config.toml
n_experts = 32
norm_eps = 1e-05
lr_head = 0.0059
grad_clip = 0.5
warmup_steps = 200
decay_shape = "linear"
train_tokens = 1261000000
Below are experts of layer 4 (counted from 0) of a mixture-of-experts language model. Rows are named down (a neuron's output weights, with its number) and show model dimensions 512-575. Each number is 500 + 50 x the weight over its row's rms, rounded and kept within 0 to 999. Numbers have three digits each.
Before each expert's rows: a language model's description of what the expert responds to. This comes from a sample of Wikipedia text that the model never trained on.

# expert 14
Description: Wikipedia section markers == and ===, plus last words of proper names such as County, School, University, River, Road, Tour.
down0:559557538527521521523455456489597526420483494556451505476449513458397526498404455532580569544447529504521475448447481468416468525456490499583553504446461439457496415428514531537544548483555486
down1:540523447544540495478494403435414629472472567429497492515490475589533555400494472479559502496492552516526481535514554494488542527528595582417526538513452489488535468513420487489521518502508590
down2:445568432414521489499525524439440519596494525558471476427485500467409442479508530523524571503560387520475483462547505462426515520500495501484441536438415521532528450448503531515498491488524508
down3:495457545553566483418514542418489534441523409489405513499526429428487474534463550437475566457510456468455479471426540515545483499466456577499508454554461575517619516552483575526421482457502533
down4:482569529417497555466489475436522459493456481488377504515532519562400586496457499467543490534390545483546508484538505417576498457570536454521541478532460597493489533580422555529489481474588468
down5:521473493470490529521435512492476508415475468505509474481511557505605578601424465556464486513395517607537546581488413552428490479596538455528447514580468564519497460534501536449450452506443484
down6:519545423459490506461494500512490560590550410493494488528485447497469525531471464489454468480615479449537586536473587371562489484465525492518600414533509513623584509337589393518483497504554441
down7:439452567480486554562620516517490400529452418478426483473535536475464407544524556495438474570494418428428543534487505464584470527508502510503509485543509446480406501534438499487439550527507422
down8:508620563557450544495530493418497534551621504495515522466483470540447602525487519529564454359521478496454519498540609491453481509477586476452536456475440509522541526581520460539423396528506417
down9:531495472520558457506571590421541518430373531508486487413513540453445486512506474499551389514407570410424559509473525467481463535459541503508449465438492525561552508548599491544554419461537495
down10:458510494467481576500614469415591475400541486541479496473514488431523572568444576531583557609555501539508431553402485354475449436484464418520462433517500488517503399479484447589434474563451494
down11:528521477552510448452467415501532500541633515442532482611531539477487558559486436523460407480497472509495547446478649523407600409517509504484479470510522526483482438390528553491430462447446474
down12:456529561478509566554407560524426524424431555403415560458552520535555477456422570480480441422414544578507529488361566366550516490525488513525468439442450523572517509485526435531557491555567512
down13:431554471514505540528519417516587481489504492490614580509477590441431533538501532549483428565525520469484488479450449429507461502555534552549562490442470526500540447480499495559553441466534626
down14:510451521609506520552459399573471527529553513454506433526616496439479539428566531466489427538529471429454590555470566517551475490524552555544525441411439527599455534588546541588578495493514502

# expert 5
Description: Prepositions after verbs or participles that introduce means, company, time or source, such as by, with, after, between, plus km and m after numbers.
down0:536488481416468561491446503501477584517432405506496471528500558573523482477595479474572567520551513523437544494463447518494526469560509477451574530412522464527539504490545459496531444487539563
down1:469493470566507451531550441512538590559437468568501484442545418534483455456506466547533504477493461589578521460510488565499445524515361498534494496455521565568519562406370531502532507549472536
down2:537472540479536536517430484465504495576515547495478568508588433488438478558526519410565464428569581551543376439479461428472385380555481466494386419545429569532544471489441411474513488508525425
down3:490497528519544424516493415549378466471506449512432437481587436452477453546503485430494523452484522571532406487556455494478519577504463483562504521578467485475550471461521560494494573543486540
down4:470523546455436537555519554492452537400512468487446459533562490477446505490498491477454600464495586491492479465513487480523498466497458423504458386531475501494504504580566518429524592525470526
down5:465576517468511435437594484500479436493533542542474512458519504411444565511463466507533443422455515518503498599524496444562508537443487414463583630515552497616510467445508372470465496586523497
down6:609507380455463476507497500483500433471522489562534466510502408471474470477519514513434540516398515467505469460424521601533479435433513609526482449497557496511513570544474512530538548508493565
down7:336545538498501482454610423455467484460500561448507454519544496603508558425482548515435436465514474540537523544520528559579485543443415610540521503430455534471460476528500490438533566466527544
down8:451496423480591461536502371487503545504551468516444471449492559451609415613472594520483398501545548465501570454447537570513505384467535486515508389533545556542467439517448483578478498428500439
down9:505548505493477467473479575548487438439446530559470539583543571598574424419504556439504456544412515461474476365456498403484548560435561475453459446493418551500495522461563472435491504415463465
down10:450504479517501544513563529574464423479480515486467499486530499480621540480559490432479476500521488619469476546457462456498518587499537455516537483509503477581498418453561542490548571527396497
down11:576446377518441508528566491480504490604442501520592567546462608527431480474544514571610471573472483515499410542557526450462494466492484483528514536518525508541449472469472463537507426480558569
down12:555505576495580482515482505542362457435515449507509477433513464556482397448516506439462526598451468419477503450458533503427493450583515439484575462421492468470362521527487489516536544493436485
down13:479536449489494476494537412577538476405539449543547437424533466481453448544499543522482493484513451460481483636456477539516391489429527501571515561423530504498501465485425517479518527503545517
down14:477475496589501521497480524445494472458556382445468452554539403499457546497482512497560487499473576628454518537504471501586528482490423401459518490420516485453451555497550467431531501533492424

# expert 30
Description: The articles a, an and forms of be like was, were, been, being, plus semicolons separating names or numbers in lists.
down0:499584534506465528558464448497402393454453543472462428522586461560483522523491550562528514503386480408455500533482454448478505520582521477498551572442450540476485461523525494482515494496429487
down1:495541498499512473378563470468482552431474490455589527562404440461580495512518530526454504565536495528481415541488450506497491527663493495539541652455488487478565405476533478547419513462423450
down2:476416486534590486524493551435461459502543564436459553470508426489484471471568500527532483493518582582477537439525519489510559540456494492566412438498566480519420456531469529497387501504479500
down3:543532474563473540431501528535451410579417471435464523516357491486483525504543543570501505492422406532574512463523455403479514529523586515555436597395545487493453531550568589509468482538500554
down4:431453408434495608455534505493526481502542392512473463522530595450533473480483501481511470522519522490511533470484513533502503430412466442541543449539545554491522502540453421519444506406507403
down5:581433450494490463380507468574496483513503501429489452432446445600538534569542450521490523559465497431503521529600535528482400517467482567479545538485478435438512496549479479543489532508435452
down6:520506598579486551492474567567420439442488514446577442538475530477511404430529518428525542495501520553454471475539473627493577551485382566429484403493520474510495453432560566455509494589535557
down7:570506513465445519364388480559507588406561494524411604647470515493422497561441435527559506540519483486499535451540529580501444486581466459445498492466551534561518434489502548531467467590568476
down8:511577533421542373492542509552521485479569488481556517608517462499534474519385506480447489460419467473522492446520562553485557530515450521492511540469529494507534380456473518437457481468645460
down9:455502376500491384485432548477501434496502478570453449480524568468506500566487525515420575454512541517440493511549586497507441627457578466498539416516511547531476501441551465493530568495531485
down10:451533456426513565545552499373602474426486416513522542524540540441544432408431493508454533463514401452563558589474561510578486518475522390531504586482511550514497472538543533536474548457536555
down11:552537495476566361493515468427572447550506500450538486537447458549591529526536593495409515542470439531516462527418508580547488427537398446516520557594552554529442566507481493492495535524509442
down12:468519541532427484531570497532493543592415468509506566408435563462514448550502525625531504471551480495395540486530568495487517468377484556483414489493614565575505483528494455415521571481559437
down13:354446475538493484449437462520510572426574528472523548481483558432516484508501435458486525499493512439557477500522473547490580483441414478587475452490481564430477486433542619449598619454496557
down14:486520473563568415507452532591521484517522426535481523536495481458458486439465516428452405472474621568520539535456479494546476455614449474530489457575589464611496479502505540451467534577442535

# expert 10
Description: Singular concrete or abstract nouns right after the, a or his, such as one, town, church, body, building, company.
down0:470471502468537535617415466538444514562467513531404554529475444443534552565513551606537418386516502542371482443523446638451452493529482591595458520466518525500446533497499457472475560517535502
down1:453500463504565392480479471457446560455541498493549494570528518441461558524551545563465517531485463522515508460572589574596455402530567443517487488501597462568488443411650512504469543501600496
down2:462474456546462437490526576456539445575545525514458547507494462486454462486527451520522561529469474500481619575423508503553478478543559431480546455545477432545493583539509543581458447479527594
down3:529421541473561406526460489538549561513471531494452545523449500535443544496410422534527540493544463480532541566452538477551480518436457544448471569593579501538532514497481464531536490488479403
down4:493495489389490529469514449489517468499497459514465621447525546501625512526485521479433525567443495547514518577490565534505507461522481603463466467557550487512504481430447491534483500516571443
down5:632529567534512463547470544440492414411496513535564527522354583556474474465492369482509551412502504527447467497448551577507596425503550457459512536504553417528441541535567503488570540523444465
down6:586470547656366392620553528595426512537514460498515524448399566533460469429452499454422386529432595517511437469475455588426496488500428461509516533521442500543467505494530523497502528565496514
down7:489539471542455477528452526522504505560489531529465556457429453498570440469568436447424478522418504384590511497475414501533478535456525384585476499467511499518506518537550495374512529511455454
down8:449535559464575556416452514506458502514523489538506507544525390477423577528497494472461447461541511498491477504468452480455443621542509515447533582382519440405411530554513431538478437498473557
down9:484421487465485517469492545545522397571375572452546562460504504452470552570538505431563464605449600523453572558530416476546454486468490540546460500509541589545417471427451520572443466427525586
down10:571464483525571443466546447357482478456443431564583433429508577469441536517540532457347480560537570472501367528494527561492403481521503522423543549501490445581490502451575527460525474464489519
down11:484484482443562493510550488529479465500499515450441573502529476605579508456545604506412474481469501448499385503452518395534546436424569504466449604549499507480541582548463528431476435476570507
down12:438625428505568485478543528464471470391444564411478596497555559530500549474518419579516396484493515462580483549528570560493527531469514513427442554517495441553510476501399421495563506521536447
down13:516499530564536500467440465547490457495521466477440539452563495479610447528574593583512448387510423471565488477498523461479518540495499464507521490481458538415518495438534436390550435475512459
down14:561507429462482567487540524526475547611530481494519498446514543457466489498489414350488470503526534499515488468442492454493438483480474570577585530423525433485527468513425594422483498439461553

# expert 23
Description: Mostly of and in, also about, within, among, after nouns like part, member or Speaker, plus table separator rows like |---|---|.
down0:437577507462528515520548459477520503433434534421415523481514564509564479555433452538418516494491536499453517504474569477592507430489505596482479458445433508487420508563557567474510549413363551
down1:571515543468508490379442543515393508466482448522535521526554591406582448517510535431536512437539516535470567568505516593516449456481522501550450591525468550473509464502474546431496441526453535
down2:444546468520504509463459577529578537507539526480457531500478446421406561459514482519485471564468543457481509602537518521486608555471479533549540524448513509479545444463548468491470454474535505
down3:510517517448489464461490420583558501473465466528493493523409491441519536476389458524392466452553472490547563548461483502426476629512492446472636526460599484505528546503475522511491528549441530
down4:490481534440448571376485565509556427511475448485441599561553370478468431487511492428444548542580494498462530500508657455564532470484475498517491513498540577493483524550552582480428521522500431
down5:527502494498506481501436384510502488458524503594514597540530508573537456567514543447468426490626452512440512415506611513486522574544554520492531532441441559549532468470504562482468427516437629
down6:540432493588528444566530449586496497537434557452500537574545544471541558515484461415515532497531481584453599502412471558402512523503451492489506466563525549558534568523521596417520517486502480
down7:542495546472478503521561474496517550545460537500546490409592544508497562441485565389534522487461416449543544497459406512527436521537522519598525502503491397549521477493542497550465532542496461
down8:453529438386515496518555512474528479443510498579532381503485454462445538476542466424492381522507500589556428507507494517507558529527420536526530502390432523481531531506442460527456589412512532
down9:497467481536420441527411484482452536404450443522502503443507473561454468439521519450536590472542453504477373504448426512574537386521501558506537565594480500583515456505455474461495522505438568
down10:480557554501581580542479613607571491506512473516545549381424420458475480519517545667494553531455511502462493576451612427470475449556552544545530493510554520464452551456501512518495535545572462
down11:580470511435493507481539463517491483443379391532519492605439508527462524607578485466534595488549579565465488552475478491521499522537441520476523433588535491593464504516472478508487584534530523
down12:561582426568535438525471515534573439537452539479474495462515479493502480425470457420489478428522454486397465485490495570531453461635497590423575431439498427495416511515529555546564486422476451
down13:528562606510497453584452558530473558530518527488521500418597556532436449426456464490525496574507522476486516483409459456426552423435450588461515610505569593519504454402563574583474544431470450
down14:514524564519475532480488479459513472552505543506460424500571413437425534461444490473435482508529566538464476601458482537476467448441449413467536456569509508470556514530518381486535441476504574

# expert 20
Description: Descriptive adjectives and past participles after a, the, is or are, in explanatory prose, such as not, large, similar, covered, known.
down0:440453462477415562520503509543540519505532480476461468505498451457548512491512478479519517486416375536457474575429476442493487459486403527547453503543482430500488565447498550466487548424491397
down1:498563480503445438381536532549516531488477557554493534453513527470485544406506505527406400483533544459515480435528513520508527461460347490510468595502619585581445362546542502521533512493391543
down2:514455472495457530529517520520479507564505608514535454390571595484429470529469523490493513424516445500491516446438503465555459454533479518509481546495486557584453455416573461442451525587514452
down3:686492481475456490550535446419536424549527555525492546500483503488474502454482511484542524462613465554437572510583405586464488478473459519575605419436522481547576507577550544428431517561540523
down4:481458496498420458505408505416559477468444605493538580465511501525498508552433477528489381480470391497546467588488503541422482518512465464522541562522497493522527579550530533527527454498526519
down5:554481512491601491618483497420470455564435654459532634495500456448484503536437503447506378599394471542514483483528440427515441423516548459508582475552472504539504557500510497402439424557526614
down6:525401535475476490489554420552469475514504443445456467439453459580522497501450495433510559499451479480522578546637439432480467442480457530551544510498452451499433490521507514494507621518485535
down7:463501547505444379478511548515436505545461423476557447597470498569512446511516551517465502512579523648417429427529521421503474599522588614591448481482382525555441474448500540438444497453583468
down8:569591581540539525449496462520476446565554437500568480413535498523402550491575533476473533484453486504500495453541539545556457446556508435505499480422551590477546602431525440462510554461540456
down9:537459502505452467559523519461502529548596489459405451447551550480484429445541493464469428545526486523454464474482524405504540559536519582470472503524473454506554429509398563488457508399480494
down10:461613500508548501506495447573487484500463543480480513512548550471474535485457469497585579577474471534525452589607459583569573479523488432523448512553563420445419469430511525521505550488594411
down11:507402460405499461478577460457579510498466423473567494489474492504393461422486504539399471690418454420584524473555518524406480458522493452546528420509517545510476564425500549429397451487428464
down12:444474528555529548607597519472594496425541436437424467488534446476499479496506454499553457544482478466460533543555492505547513439444552462447403525490467549553493529495442529496453433387468427
down13:507466463585467532487488469463491453499486467486534586565523555410488495492586478583468516513562570505439528550481499507440599500563537440460404562477378519491488523555503515458424525451490436
down14:474468533549530512501522495534463503523445515478479411497437545490520437447512376511445536493531562529484499508544436558442510465428472579499484489505599508521480486468571502576540543494478415

# expert 1
Description: Commas and closing parentheses ending a clause, list item or date, especially after years, such as April 9, 2021, and 1879,.
down0:465552467485452510550510547512443518464458466569531425462464472451473535523549441545470588485515490482472419448558466489459495507511542472439561465563488606553464510555460378497587496528509479
down1:435383481462559440530528504491548506524485460519533533506580490526510490443458440516499563440532566467488479461489470497455504488485439523538470528565481390563425468487465518490499451529523466
down2:561495491526566529523512424494521531473497472522421462571473599526471440441543528483467549523600513563469428423385447508525487581499495456446460516548536612556413576523428385512514524478459511
down3:469509519459462471567567543601506432434434555516471462546501395464487445485490503598428450515555464489441473512430605442561549566539553601418608477480538539539562509519601505506577541467416528
down4:548549454567507493431477518561401549545489461498553574547514500445511420462456519448498527509488588571437367506436496444537493442524515557494476476556447497521606520696447555491537390487501542
down5:480516540633476437529493475676534477543467494489478538458505500424527423556522463531463518526483509501441482508530534477470443538461472526422496528488547564584421448490469463483435558373390564
down6:505512600565505392516465496498519534532441419602478526542515474568445540560479547453439499419542398600592496494448511498534520462518453466514489443566491540534451492559537498553443464488475506
down7:492452518538490463510607489560515501433534531549421507516577535472482527459572509429448441567581513434446623448529454639431552540453500512531513543480468496431483482535506508395469547425516540
down8:525478456438511472497424578425514581556572481557601513476512425550570493445493485456518596516550611481527519482493439467454466518495517536458520457442505455537539539510449525485535466481391622
down9:456428530485557525494464522484447422481490528542481499428461568500502484470445590482514546537443388488451583468444549437564531548552585544512525526456449504486532439552486449565495557493505528
down10:468479520476547518437534468615462377471521502488566417539506616515614527502442522482528552522486459520459423546503587473444516401521567558547415474444480522560525510607553511487528465458521522
down11:471483482421610485554562546570548477557501457476433553562454475510516448515539493477485489589572480477519522461401501516478468533394529475469441503404551581519567525492439475433537503506523554
down12:573487496385542521464494476539555533459527557504472504535505468555531533501555497554470516478463563436455536455470477454503442402416499438546471477493511498635461493475509610542445512524521517
down13:411536445469498378392474557489487544495536613483457420449572591408507402487479461531476534479559494537503583516498486536521509591530418534425419587529472482446550490456540549393471474406483491
down14:493543564521566558579457477408546478489485448501526479451452581520488461524468485418427524563624398440602438540425451465536463438539434612490531520513451564476489513509527479508532441454615477

# expert 6
Description: Coordinating and linking words joining clauses or list items, mostly and, plus commas, or, but, which, than, However.
down0:547513496482565529514491443535519404530440455521470433491503438488409481465433541518437537507523391408447515399501471589515519569498505498565419509571438519488519437466469490518625498508542514
down1:462454511494475518481503562550518467501580461452476580476485516502486445557493570494546427423486472427469584514535402579413519466525498529517459521555504563500561523474454518500437543505458515
down2:475506473545598481438549513432431534507572467459460461536464524440544476617465428445516451508536499526512527471563611505578547540480439448409404549425502492457533571556480500571495539457514507
down3:487519456517496453558483445462508480427439484522544554466504520524555608503481443484517567542590505530597535453588477581453525517542468416483486492425503479453472466478546461441467429572486491
down4:535522535507522515419488485453499552487493484411520494452403462502549488483486574500495429393504471397488474455526583483471468508491513477541565545480514479528523541577547621517512464410472534
down5:467440460525513488554508479521420422547504497551490480543503468395491487565494543429488454458451541581486444541466468464514560504482562439557492465555509517483499513521464582511498524436467516
down6:489475421554614518530523574448546421515552561443467417557516528427536520463547539486438543428529424468494463507382422478435536379488509504470509456513513483442427507423466483475535539414448571
down7:470546538430531489542479471489483573494505545493406491529433491447465464365491487464434518466497480583417547481416541531512427547504437514497489499557417492556487452342569504518536593442521503
down8:449449516492515468477463447505404576487516413575587430490489577583554468476426466471490471547495534465566468459517541468427440635452485449588433553560525568506450539411522475559515535470601483
down9:454449498451560473507407480528555468493543461521535450424504507576572427513576550361409557492413475513484511470430496508452601574544580550527407446456551427515440547441488562569592524448532505
down10:564469558601404404477457488583495430412490365503547550527578482452525418532574485443477496460462466487413532481622507437509547509579521537530523435435559444471419469436509513463522463520495497
down11:563523472486526561411400511542487533557445431473421484452473497567500503551505486473472505402481540458520531415476472519481584522440521557549417516515563564514496524609503549519559472437520510
down12:527574516462484578567625524398519575638353391556559517481515500521552500486522398559452588523552534483402505428487492549507517497477417437528580522399548478575495533453449484520494436516459483
down13:549503471475522471516462453397452538440472539541512589412543480467491577493475493479499502463450558536526457491512516478577446463473507491523451494510439525442479558473499328500480467467575491
down14:437461506491635555505382490414561532482448512464542497501551551517536385490539496533504544524626475416486550540493544420443498464450436487592563545532515487472492491493541523523453571544559493

# expert 11
Description: Possessives his, their, its, her and words like on, off, out and dashes, mostly in sports season and career write-ups and score lines.
down0:522526567579481441492579571537537533398472507496508556486472509398444350525582480555535535522561517539495486570590427432438496546516596512522482512508391530464507461368485460474568529496588537
down1:544454559483590576511436411403539552528508503530429496438468625519482488407538532542470572523390420478509457532515425479471445532508510502507490439454498441577452499453500415387518493455549440
down2:470420523544420508577507476401481500562544531454508579590421464422498443349585590508538550562458471498441492454554530533509522445530449548509434507545443623553596422532553512474539482499422491
down3:443497483545413507464554504552545547594486440587525567517621524531455350446505511569501492539531472476528555477426532529505451498515554428438423462487490461509437455515546453407569485584550539
down4:528524511558528613517527516459483515592447530395536477424455450448490449436426512499528494555444465542499497471505508489497490520518455539502507511503528494401376497499606501595546531506443427
down5:521483495379427506576503458463496438545460548511569430575525491478521577531471467523603578526472508546529443531512428464434514452526442489523441526501512601567476502530602470540462594454496460
down6:493534351423500513556429517459500494519448491434550527408460513470455508499476445513409405467435429569489521461469531536508473486448510491426558469442523505522517533592608599562441467522451482
down7:464517603589470519540468547540554536494399478525468523476429498579522483520425387495455478478521490593467476575523534525420533539593499470479516426555455475543593504507444513507438475520547499
down8:544520440453525484489470470387463475472534505481425500442486420500537471537501439450485501467546447641560529494487473468536501509541519453500515462488368418415440572573548467384508430450513617
down9:460485613556476523449440529488501423600519424500508431482583522557551455480558480576455631474556465535517475521575533491397417464560590490481549465587464578459421489487567507470512475517510541
down10:483428538464471520540418472505537488480502502512511546507521444484398553503550476444481448454523534543572563592532506531488479537572486544529488434469602447484432510388451505531521522435511443
down11:459543543587498437583490504564446522473525523494506535528572491442493562544535508446539497511473524486445539554547385438504527461647533547506488517388493526460520551488482473485497532554416505
down12:544473521488521518491589657450494481576513465470542473545519499461464517509468495536403537454579544449467445509576514460543408434498502545526547505524462467487525404454571477440370580521532598
down13:457512544427411504388571522431468491537540471540514539542550523383492461542455474559486424546493453402554438608546512462594542503557522497492462500537520563562505490450547500525601569435386445
down14:519497507410539643493547451532529545456469519518488543424564430470491499542494491448433568516500539487480519495456440444403597453475595455547429455494560497429491503538483516582509527528439488

# expert 4
Description: Full stops ending sentences or abbreviations, often followed by a line break or a capitalized word, such as vertical. and RM., C. E.
down0:565548515489485448513550482496483563506507489481502592599429491526479479440518559540473490587491452528508521474541479561526456429598399431489526483500583430446501539415565460527560516459514535
down1:475545460537526538520554454607491497532434505557503558407551471495478462494509530547499470461540529551560400550568529430537542496493441498509578482410570494472525460543498454597446441531522606
down2:442537488549412486496495402507511452539476438533561533471542495559513442457446512496585562540477433493544444439516501458480502400538443473512446548446421481600491516555452516483386476584511481
down3:600552486514458501524448475465487523488490457613413542497501505459496529521535488424576467521409541526543554445456484542601522427503398562529484545532508497496561428514506561569484522487506495
down4:521576501541414488471419499456510592526562478483479504564485495482537514542524432447529565602416503541501550499546514427424390580425545425515595502499485540651466406482530455477485518553512493
down5:549517571404527551528368462462534475518500443370502568504402544576540383515513559564415440428553453426546441476502473542546474535517523487397496629438518460511444537526470423505464512508606597
down6:443536552479398453515492527470523562521496481487566488458552542488463395470504432473525436526508525458515490500376477496526452584546562441554589464481546498453491481505504528484492475501436498
down7:436439492456543533496539523434558558527557531528482526438442469560494508544468526447537567562481505519479511554509514540547539523448511567516563559602486527491438433512593523560653460504466499
down8:493514548447459507417500470564419503497402532549543446544546549535434458388592574490500539591555489383523522509470570527504481526519456479513444527523491495493494483528549446510653486542623471
down9:493530468572595411496504443536526489478487471450513457603568491407463560578578398598517502453539505458555536404596371444575549512487541489472543462559461535537488493466447435484482477544549482
down10:574459490492457479554521574461446575501471535422506565522508536444397490560458394546462425488434500545475474522515505518448548540507420472475522413582460474562477476516479493453497490468562511
down11:499446484504460504556473645579529458532467520552463567503536513478528523483443443496499541486494547524514493382529495542499551465461436526536515502437549522470479491574516466518422429489444518
down12:488460484515506543423487508311564519522525573570474462512587404508531573596531484509441358520440459385432482510476498531469525540461525585547500578449488471428549556478472470509439534457545493
down13:598484523600381514485486515500552491474506542424600492607461544500514442495499422381447466425544484592525505544530573566560536605564497575537509521484558508502495477491443522474501553480569543
down14:445443496506531501546551436511513516410486557471455459522459511521497454557494555522546534459464507492501484457498467510522425566525478569492475364550548471496415501479482503494565445503444530

# expert 28
Description: Middle or final pieces of personal names and rare or foreign words, plus full first names, such as Hart-n-up, Euc-lid, Robert, William.
down0:424541499460446427495433565552429481518494527463565497426478458540464476437538515495475510479481493468589535506495524502507477573507444531526553558582456523516540521630423396550536487389433539
down1:615510366516528587507540549574451547555451464427522573476523447484458553477484530602477501549520521519509480463525500501447342540449492507538546612500558509390506516491423533576486433505491520
down2:522538455488568463507480536466446543663527484405553500558464413503464480448515466478468444560515425513516449540446563516427500545572525485477512482384503501489450500516503523490505630433522469
down3:481451514467469483433442505448431518515510537440526490502456419380430508432539535550460475500477548530596465575521502459458541446521593515518490406424393484457478538581468526544569590442519522
down4:551488555521505448420567506582472509568470482460464464495485557574409509641518409519450493587424509447453540467469434483589501541500515518515507584506524522474504546529412481506455448532474455
down5:522465523558495528498472478516550491551376528601482484513466500570474455451472433520392487485489515476486468445588368457489574520578466558499470486374459488479492478528495456519520554470479565
down6:495405444373477462452531504462544437519555559542503444448490460540484496497472488447518456520428528419489408506487553462569525540482520527492507417476513504536533432457453524475464428504547456
down7:527480626477447498518521525405468521465482417504453414448453445611486445422466549500535537446481545502558513383537513452535503540508509488464571497412572473546608593475543540501570460545577487
down8:509448442493493471539539431468590483474558570547531502558555464591394460452536633515457502462540504496450440505470453495524489543517433499505398496466634541628461438476509526559468417531524627
down9:465469447508516537435418514435493600607485539502587536470534409541500441442440560485464381599523598500462529571445417512499486611598549511533421426530551525492459565539434495480441597647489474
down10:522526510544450494463427562427412443503478572510549408509457537559494586451518482496529415555525559518501668552492448455516549430484477456462531541525557547529617435572450462449465475498429489
down11:534486455371500480567531516481530516495434538425472487438447467483511472489496518528537480486477468544486541488436485463524536542513545404524469431537492519554603488559498527593440555554596451
down12:551517432522442514392489518530533460434471429544440462523508437584497480484463499466431539553509518543601524470433496407453483557530487530509541455428544465451507480533419498446479518482487518
down13:533539468533511517448477512435458618500509508468475455429450563447495593471649520639498405425546503543532549470523529448472557452485434494553528571548519542533459549476534498463581465503444482
down14:497527500475482581511487428536501584517497574546566518463501480464540571627424490546492442435459554443443476518565490492486478557501460582496552476488589472495602505422560619468450517614499509

# expert 0
Description: Determiners and subject pronouns opening a noun phrase or clause, mostly the after of/in, plus that, this, she, several.
down0:546509482581468523501454440455450473448525555446463512527477520552511627446503457447482453464509466568564446514519554608473461510452403446568487478502444533510518543545551436422421370402482483
down1:502574484482453529476600524482491561468503436500534392595491464545433476445506546500423458457538453467553520516473440422468410437526523400481474612578525529456417465446553496533534487512563606
down2:506512447505486521517518481550530505422537468466533492557587569460565547456528574517522416478506457513529588565563439411598428526570501408544503491549485424546479443444428507429501559464464482
down3:435520464328571431482387478516471514497460478573493513512479450475470469441499498456549459521452507443471542527520519541504445446490471542549417515568479466573527586462533551485445520500468417
down4:468474530457425538446393541542544385466575512533564465421566467519444556473552579571531488523513485463558460393505520405487505545493464490506409557454532478452578549451512530612519445545543473
down5:560437552475500542525486457491464493497488530591545541505581520471473416444578485447496513523513536556410495481506595582586442435514516491469408486443536446523532566482481501548476417491604433
down6:444512453477626512507454420581504553476474556491450474502578422484453550490503509493406509524532558471556526449504527471426492524438482594511584471557440521556514504482524539521403472546491498
down7:578519433481498506559496575535498513479535512455534458482479477598468365509357495461529452569483508482510518532551349587557473528514596485538476507466372503579521490539540498418489448526497388
down8:460489470533449524454474535579489452507557498421610516466589467573536512513559508420435500592560488571529479504441461547479514522488489546506518524552501532575520417540523422435544514520565518
down9:600534412459527470555426504516467489503475536503471482515529442523529515485571387569446496520445501491510540480530436613504503481439552520537563491434523542582515541461449434458484489512584430
down10:615461466542446513573528534492578427534463510467481446497444384513492557615597486545589451508441529491538511491437485428512381441504513636481578478553550540542489441460515415530409454424443545
down11:454575402575540471500520541504446490349571542458497509480491502563541516467423461458469569522467384479488498431471536445417507495509602437531556478440484524490493534573545476435505547483491455
down12:591504545477537599495392475541547572528462520495498567589537559503495505457491524428460510521563469443513429421492481459515536512508535440471449483525462428424527432433486426462413483492467512
down13:435384436466401398503616566437452563503513477506528582525585586503437457492415539460524637476519515497548547440510569464571455460475538475530437592449474463478549513386444636506496482529488532
down14:437592677550484416440542585527440510474542503514474451629514463442520566462427503558442523475529453534439562431497503451546501498457435545574522407530503421549430472531477516498601469524479415